{"num_hidden_layers": 10, "normalize_top_k": false, "routed_scale": 1.0, "init_std_router": 0.0282, "num_attention_heads": 3, "num_key_value_heads": 3, "head_dim": 64, "norm": "rmsnorm", "rope_fraction": 0.5, "extras": ["capped logits"], "init": "normal", "init_std_qkv": 0.0534, "beta1": 0.9}
Below are experts of layer 5 (counted from 0) of a mixture-of-experts language model. Rows are named router (the router's row for the expert), gate (a neuron's input weights, with its number), up (a neuron's input weights, with its number) and show model dimensions 0-191. Each number is 128 + 24 x the weight over its row's rms, rounded and kept within 0 to 255. Numbers have three digits each.
After each expert's rows: "gets" lists some tokens that make up at least twice as much of what it gets as of all text. This comes from a sample of Wikipedia text that the model never trained on. Tokens count by the router's weight.

# expert 22
router:120117098138108141154131128109129114156141166118135122139120170178148112146133109102114135130150158161131139127163134145111146109148121111159138147124141163160115097120091133161117155122105155140145129162114120131124144114093103166113136131117104144106134131160165064150134114145124105143148085138115157128126129079111095122111143086107084098159062139124152130140178100116154127121138179167152146133078112153152164088156106138139105167121120102177129115084106118111144150129129146104116129110122116089114098094109101147213100120112142152111132148121133182130119121118137097098
gate5:130132127169145114153063114114126151106114163118135101199142117145137148122123144117103120131134109104073177132075119076141103090146128143101126140128115083070178146169100141106109143130168120141124152145137121089135141131124117175126102117127144092098091158171069145104098079091137139123103122120149089137127113120133074114099122145106129105104143142130151125127142121144124120114122150132168157146124118111120158147131148150153132110139119120111108139097120147113152160128125133065136103120113132131119155134127180135117119155102131127122103121113123130122106179084179144130
up5:111106122152143110145117140100119130091140114122148123101140143117095110153160184074119138143170116097119170146110103141132129101157065107112137158121123105082136108136146077163121106154146130129063102150099134085165119082145144143145096117157137091156152125139112125101136155133129114134135123122132093145150101093156140131141077117124098140173096145156102126109109174120111094186125094136116125080153049142104110113108122125132103093125099130119113102161127151136116117111136117132151144115162119132109167112122128128134152094130164144146156146155129154144131109127150106151
gets: " in", " on", " at", " of", "°", "|"

# expert 18
router:126110101110114116101153113094145111130078091152137123127118114156154132126130123121113119144150166133167138123126139084144167160129080089134126155137126131142145141154095136122146147166082117141132150096186134120146174160147133119139093145145132109076151116098116123141131148119106076138145140150159136131136143119160124127119118122128135112088121151120171139107154142132140132096136146111114112099169162096106065146105138090141108101122109134159152146123156103115128159134104139094165157097153140133125159096143115128113117128109205126160129175096127141134145160116128050180
gate6:117151122132128124089119129143117135130140113169149162088106107140152156128099103148148114147111124176116144119144176171167094149138142132141134117130130077123129129105107090124105120121121169131157109176098135096111121115108094131100160155140174137095189095139131125145164140094167096143164138064114125129130122133080169142087156125118133125111132108148111092147161128165108094125132098141116142152074134135158181116130106152141095098177131156104119131131110103108122143112093123100122175142136137166127103148181142148102144135112142100122152139149141140134164102114150139120
up6:164159123136140164132140100147124084117122139131115104172140164120156095118134100153092130148141152109132116108100188108134126186095102100126107119110127105134137136074104110120146085134109131116168098147135160137100159079142119093093139147116127095162111118135134168139134106112111134158123114132132161168113099116146141085119126144110142086130095138151129112159128171130110138137121096146153070118135117086117167124096133118188125148115130175129097109107167125153140076174150093154149109126121110100142102087146112106116113099128127128142137149113161142135137138095128135074
gets: " he", "h", " the", " 3", "|", " 6"

# expert 11
router:114132160106133098080149150120136127115140102103116121127114122120143100131128122088117116115119151145113128153132137170144090161123113155147098096111174132150144111148134114144117115121124124162112097127104066110138104155123171109182078107164161143112125130135123112138159155160178115134116160152157124151086173135125156146125157109124113124094154128083139142128159134123123131090121185146126149094131117104161135136117124096080123065151136151115149126142092077122124106122115104117137125087094122149197105133094127126112160123139185131103115103115166149103100143126106095151
gate2:111107105154139110165129127136135144156069148146126147093135084139142090122076086139125133148127137124140139136117100143138114116123102120163100116147117155182091123111153091104128135136148160133146114059111128145145129127109142128094154142145129124139106140089131125129134153095148103147122120133109120168116123130143153132134132154117110150109112116159163066083084118140133119160144133128170141128098094120135101135122145151134138145091111167170135133132165086150094130153161158128147133157129082107116106154138116148092156106124173194063109107109139126119172150103164106102
up2:161111095114145168104138135148111122111102160115114147170112110108120106138150108101131113071102134137121158173107154178132119121098157166158137127110147154159110131142102165100144126115109085109116086132161151127149140140123151136135156106150079123114116153163130143150117125150144116142129140117124133127140151132158107118122121122151089086128124133111125124106170046116090155074104092120139167126135106125162156112125123133117115105133089094097106102157154100117148146146153128118115136107163090133131144152131049097103106161158124138191123144131136093109117110136162113105
gets: ",", " had", " has", " also", " have", ":"

# expert 19
router:114107124135111132122122123108133126111173125085080095054114115142185139139101122102117148134126090145138097104155124118085181102145147147168105135143160148106178121164108127148146162149124132140115065132106106121106148142133121106115116139111119133148138159110139109125139142100151128131142138119136156102118099174143079098080151112130086121111123106133206137159157124109097140081118175148136110163101162132134125095132077130107103110121116128123127119075139115120116128131121139072168115118090108123122086106135126163127126103118128108139100124116112124128102155116150150143
gate6:138111141089136130128141112188110110103161086112132147134128110159122155118190122160122129102115169122127119112161121151105140147092154103100110155134157159142152075122120091133120123139099139117102170137163162148180143118097136113141125139119096142099140140117128125097127124125125086083131140113132097066106143173123135138113119131152122126119111120118123125147090121126147130166132126145153159169181084181124084145151105131125134152166101159122133096120105129160138099116096153130166110128111111148142149112153132128150133179113102170146060141108157126116111173117159130137
up6:133130123140143131110146166106092127113138114116141120106118134130144103106171115117127154110126137165160104082141125109118135103158092077141136147113126128137135135116144128122086135153143156101116102131134127098115102158143140124148089120102089126122118068105194090088145185129127113108115121115177109095119158144099081125142125141114095127105137143159159147137135150131132124153158149103081106120128182153136127139141103138130113115103127137135143112174065056140095126120115186132120099133126108130120182140108155089137164167160151144093099098118127134096134118139122097153
gets: ")", " was", " as", "\"", " is", " that"

# expert 2
router:093125118145129108130140146103160114136092175136155124151173118136130090146131143075127125148128121129089120130091153112151135131178115109116139130129161122140125108116095147136126139138107130123165128150126131145134089128101134104088131095085128147139105144155120132159119131153106119109136077119098110138132161156121109128089116133126097119070143174093144142157120091111163141120119133177149139143079136146140158133122157097106140168101135100147118174091134111129093143112117118053159138116139135146175119118086106142117118080133142173096118160125105161156075092110085150133
gate2:142095089140146123145079126104106112104169109123123121125118102107129101100143121109152101155133128131132116114149101107121137142141172139119117145163115110130151126129141137153096152124150139140136163167123130127145087146144180134160145130149110136126131126120124136155106126097149139142116148113133154100158107121137174108124144162132115089094124106166105115128148151166160140110156125117144130159161144104103138133101107148154139043134075162128088151112104166136101064089124176136100097140123127131109205124151161121113159126094122142157158130136153146050131136120156121145
up2:117144142136159122147088101175118130141112099155145169171116127164136140080139179133091085114100152134138160080114143136139116123087159137163114133136112118092100140154098115136119129081130088134105125117128119088135115084139138089116135157166155153148123104155120121145115095139141138104096141119088060111121147117156124076145134138121125165108119111139160058101122146125148152118153133144133158128093145131095130149106110127092145106175137128080143135113109121127146066134121132140169100144144114137135134091135140128147160104153080157129109124129122117164111113139148097106
gets: " to", "=", " by", "–", " |", ":"

# expert 14
router:140112101115096107164142167105095093185121136148127119092117179099081121102158120112109090168132128136080086131100121114179142093186150103108143119084123161132109146156104118120098126133129098106146135119129130150155101138121142171143099122167129139172165127108141105124136167145157147118143096113126144113145145115136137146149118115150140158129114149122122157154157101204150108105115165122096143137108147069131100134136157156111133114133168134137126153097155120112145123141115086145154141111117091116142108135156127159127122131076160134097101117109172135119109159103132134131
gate10:156152112116119113101114140133134123152143127121100140143100134141112169099099168109124128098135129130126114158136131123120140155099104126138124152130150131172138067123071089117130144131116138101149126114118126089101132119176102140137110128165121153123117134103083069166136103131120091110122100062128141150108115182117167113135122103126107157107050122152100106093133169112120150099114093114126146162088122129136177069110139147066109112106119122122169140122171121160112150145133145140123166152139127157092144135145084108111159116138093106132128141143139133112152126103120100119
up10:109100138144140123167123108104104128109091134173176121127128168098160101149105128137118139122105116116122126131120138148145143122164151125125138088144159166135120184116156158150086134122170148115100165150141101141107129106075137157128146158114153128123149113112166211113151121076130134158097129166151118102119103098131100125135082113125117129140147130131114172155165087162110124118162100159112096132117142121123095151111160167196166147147136138145105103105115111090119101138121148108158101096129137152129127128122136110116108106126108172143125150110142107162123116138160141178
gets: " |", "y", "ma", " /", "hi", "mi"

# expert 15
router:183150134127122114131161086145146122098134157112121179124107137135129115165127140112110142122143121127128132111137101140161133120127142110127115139106108121110155124119096140164151129156174153122119127129129141154105107119144107136103120087104139124124069143158131141150145158122139151141124091141070150120120118186143152123130085125119075173120178133166136133143165108135100110112121162149093146099127135195109121127139139120137164095125128108106134206149141156146106139121152139080142140067155166117129113137122158115153134134105169071163138135168129093106142128089167125115
gate7:118127155118094126119138119093132073168152121113122074124122136170137140102104070130144118167132132115106130091142103144106107127131100132113146146148123093135150119129196128138150147151143138131099144145101125091144127095189131145126140117123119133137159133125123138119122104138105103113183127154130146153155088099150127162110138134107164140131142138136131183134132085127149108117118151157125119133135071178118114079105138133106091112157099109148131117167134117056168129138143101135098104114111108122156120139159194123123123082150139139141121137111156130126082186150134118101
up7:151132137102149153158137131156113176087106106140161133092117107116152106126151147127116148093117124143178107118110131141158169148133144098125138102148115160143122117120101104142118103115143116120121105134152149124128086132081133106131084164148115140112114101136117128119125155107151145169087142134094121104106148151106137125188148095117112135155110132165111080142093154114129162136117098065086103097147161086127142167140116153130177135088141159111143125125083111162116145139116173117123147147155149158095154112100113166148124153112151138127148098168110141157158076114111119168
gets: "\n\n", "\n", "ing", "=", " it", " which"

# expert 8
router:153130130133195106141160147059168128150127149124108123130107159170122089146091134124115146126127138133096122087104144122138092087070167134138134106138137146111141143144149146171145089120108136099157158109151110116150118150104139152096067124121105150122130134161117122122129124131136077173103100164150113149099142160147158121086095113136112072155140120132128156138134103111159159117106154121100155104135116159181120165140105109142112128130126133138111138189139089104156141131125102122139160074130135139103099116125095094135104107120157093098118116108123123126122162119110148113
gate3:130150118118078128165125123127129107110124126136142157086110132102145107127137138141085134137164116138121106164127175125092190119143144136157075164139164145141108137116121109100088134093097156114156113138150142087135131158137126128098124102142122146119114093102147114081140124118133106156089153113116130133185135171116141092111139151161083104147107143144101115153124161156105145117110126117115154095130130067140124152139086129170098118127147131139136113130138133085112100109167136141166137129088134182127116117100125121119123064160153118086164196129128116105141093125146141140
up3:160119153150111132147145129138085106107153170150139108132120107119122106147101112150117123137161113145121164160141180095109135170108124127140090137155130122104134144068072132115187107107136079134126125169117129109110117123134185117109107111115162098131136123129120116126112140120110135090125168112105142139150149099141154096133152131180155147174149183112150078103063140118136136117113145083162088162128104127118105127101130127125168105121127150155118128126158155116145157139135128136136114166114153149121102122138080128108163134136099117133158130122106110157161177155135176122
gets: " of", "'", "=", " a", " with", " the"

# expert 0
router:148138103080143130147157135109135138115104159143102121129175142104124161172140088144118102147161143123102118134151145109089128125187155114151141110115110133091122151140150108132123078144120087121112164144144109123123099178159099176117157140142130125138100118122105156136145133105140143110158142173112102122128134094147126112114137109130128169102190118075101123174182171137134132121100135106082153095089133144122148128141155127072156123113145107118125117099117124136137160122091114145158128101161087110126134125149136168127142090143119120115125120084155063126117107089106136114
gate9:170097180115144115145181109129102168112112108119152168104147114140148095132120117151137101150142098156147139133136113103117123128124108121095141069157146121109122114127165149103131113085105127124160126111140162173148145138128092163105134119126137110099141104088098105110118140115122097131132127146115180132140151148134139114147134096183142105140102144113153129144138097103134134143134146124203081147087132121069107116163104168121135135187127136135173132183141127128137109155152136153141130141162188127126173144137097121153163130164159119118148112156153126115135152145118148140
up9:067166159151145099152151149117148157165138172104149136111135116146124180098100132132136147101133109113176136153146111099105078147086145138168088143120123157172103094153167096144132106103149149127143199145145126113128131123161097097150102128138121122113116107148138140150084167170120096185128122134131125123124128103096129113123121140123119105133099130154138130123135079142075115117114088145127108095181151128130112161118124117132123138100111124095104126121118137124136142182115141143131120121161138103176103171127143117116135117148125123082086157127140143177114134108158130101
gets: "-", ",", "|", " |", " and", " December"

# expert 6
router:084127051116114125093118158133134100109103110126132093168095137151138099125120122124158127151130128128114140146074122115122117103140152108114137109097162144146132114156151114175158116118168136130137140107123086193106131112111115107117102119116119099144168103132123128136096150145118153124083161155147111104133151154148130114113130102142143089065161173143123139113138120166106161075150122139135145103147142167130147170141136127115134092151133139113112149104125133133123097132160126170141164138120140140121132114123127103125165141179185089160151125138150112158166137060157116147
gate5:158161133135136159137110099088141114157118166126100154108121155123146104142119134092170110157107106123078115110133140128118105141181193116097115117139051124141123136155130120147145147127128130106163082110119133119180146117117130132158146134126108050143123131129114147140093125116126118134159138085116132100124115109175128100169138194168087166128087125144138118104139104159204101142150135147096117116128131146120135094089144113145124117129155122166137149098149121173109144124129116111138107134119142121143130114097143120117128081107125133151141112099119109126113150162083135117
up5:150095122122105130111160165133107152130142122104147075162143107123117120139154153114107152107143117109130162154148154148144100158068081133108126110094142084123125124159139145104156131141142137125114128179107122132110137150113144130125081146124103184086126126113183097152163124137155097164124133131128122145102164166099141125079115108084145157149163127111140142134140174111101152124100135174167131150153114138177133150157112099117179150115109150099122156106133083161125139089147165134140156121149158118097163119161124121126153167141099118136148118145139115121154108120147090150
gets: "\n", " The", " his", "The", " the", " He"

# expert 13
router:084162107142079138099160134130122128168136143118111114119099111109121120134093125146101128132103125137136098132143136127131120134144108119167139120072157091104107136154092155138180143102128157097109122149143120159154099151146111126107121131156138150183130114134174119138124117157150134119109208143110123106159159151132111133116126125117132152131133119132085110120136118144122143109135151146112109050132141184098174110157130116131164092124130103131151149132123116149117141146101075131100105114150110114119153132153157106111144095132159094178081201111120158120139127093154093151
gate2:081146118131123111120118130131144105116129193130105145100140151130101176112171145139112127101135130183102130115155129144100089128163116155140138121146115116163120141117120126151137122119091164151085194098116127094149129086133123165171169121134192115106152109104114105113104103114133137154148106121155153118120198144122148082132154113164126129141133150129077085130149107149156114107140102113133150159160128136152097131144149130159174134112131149120112133186111126138112129147128158102105145159121145133110098199137159140139154144120119104145128093146105127114140110130086130137
up2:150150128122092169151152110090116126116109134106145119124094157167125069137110110149137101140131177078123120094092095138127175134133127075139117101142129148108151171131125132121107111146147099094110091176127108083150142190197103128074125114121154137130134143087125147130154142106141106166101130159127129130115136144137119145134113137118146109132129106110155158085103133107140133100129132119148098115125130108126083132151149117084131140142147094121154107132134111149142141118180109118095142155097118124090146101137105115098098121116115163176132138144138124131185116136194124149
gets: " (", "-", " a", " 4", " 0", " \""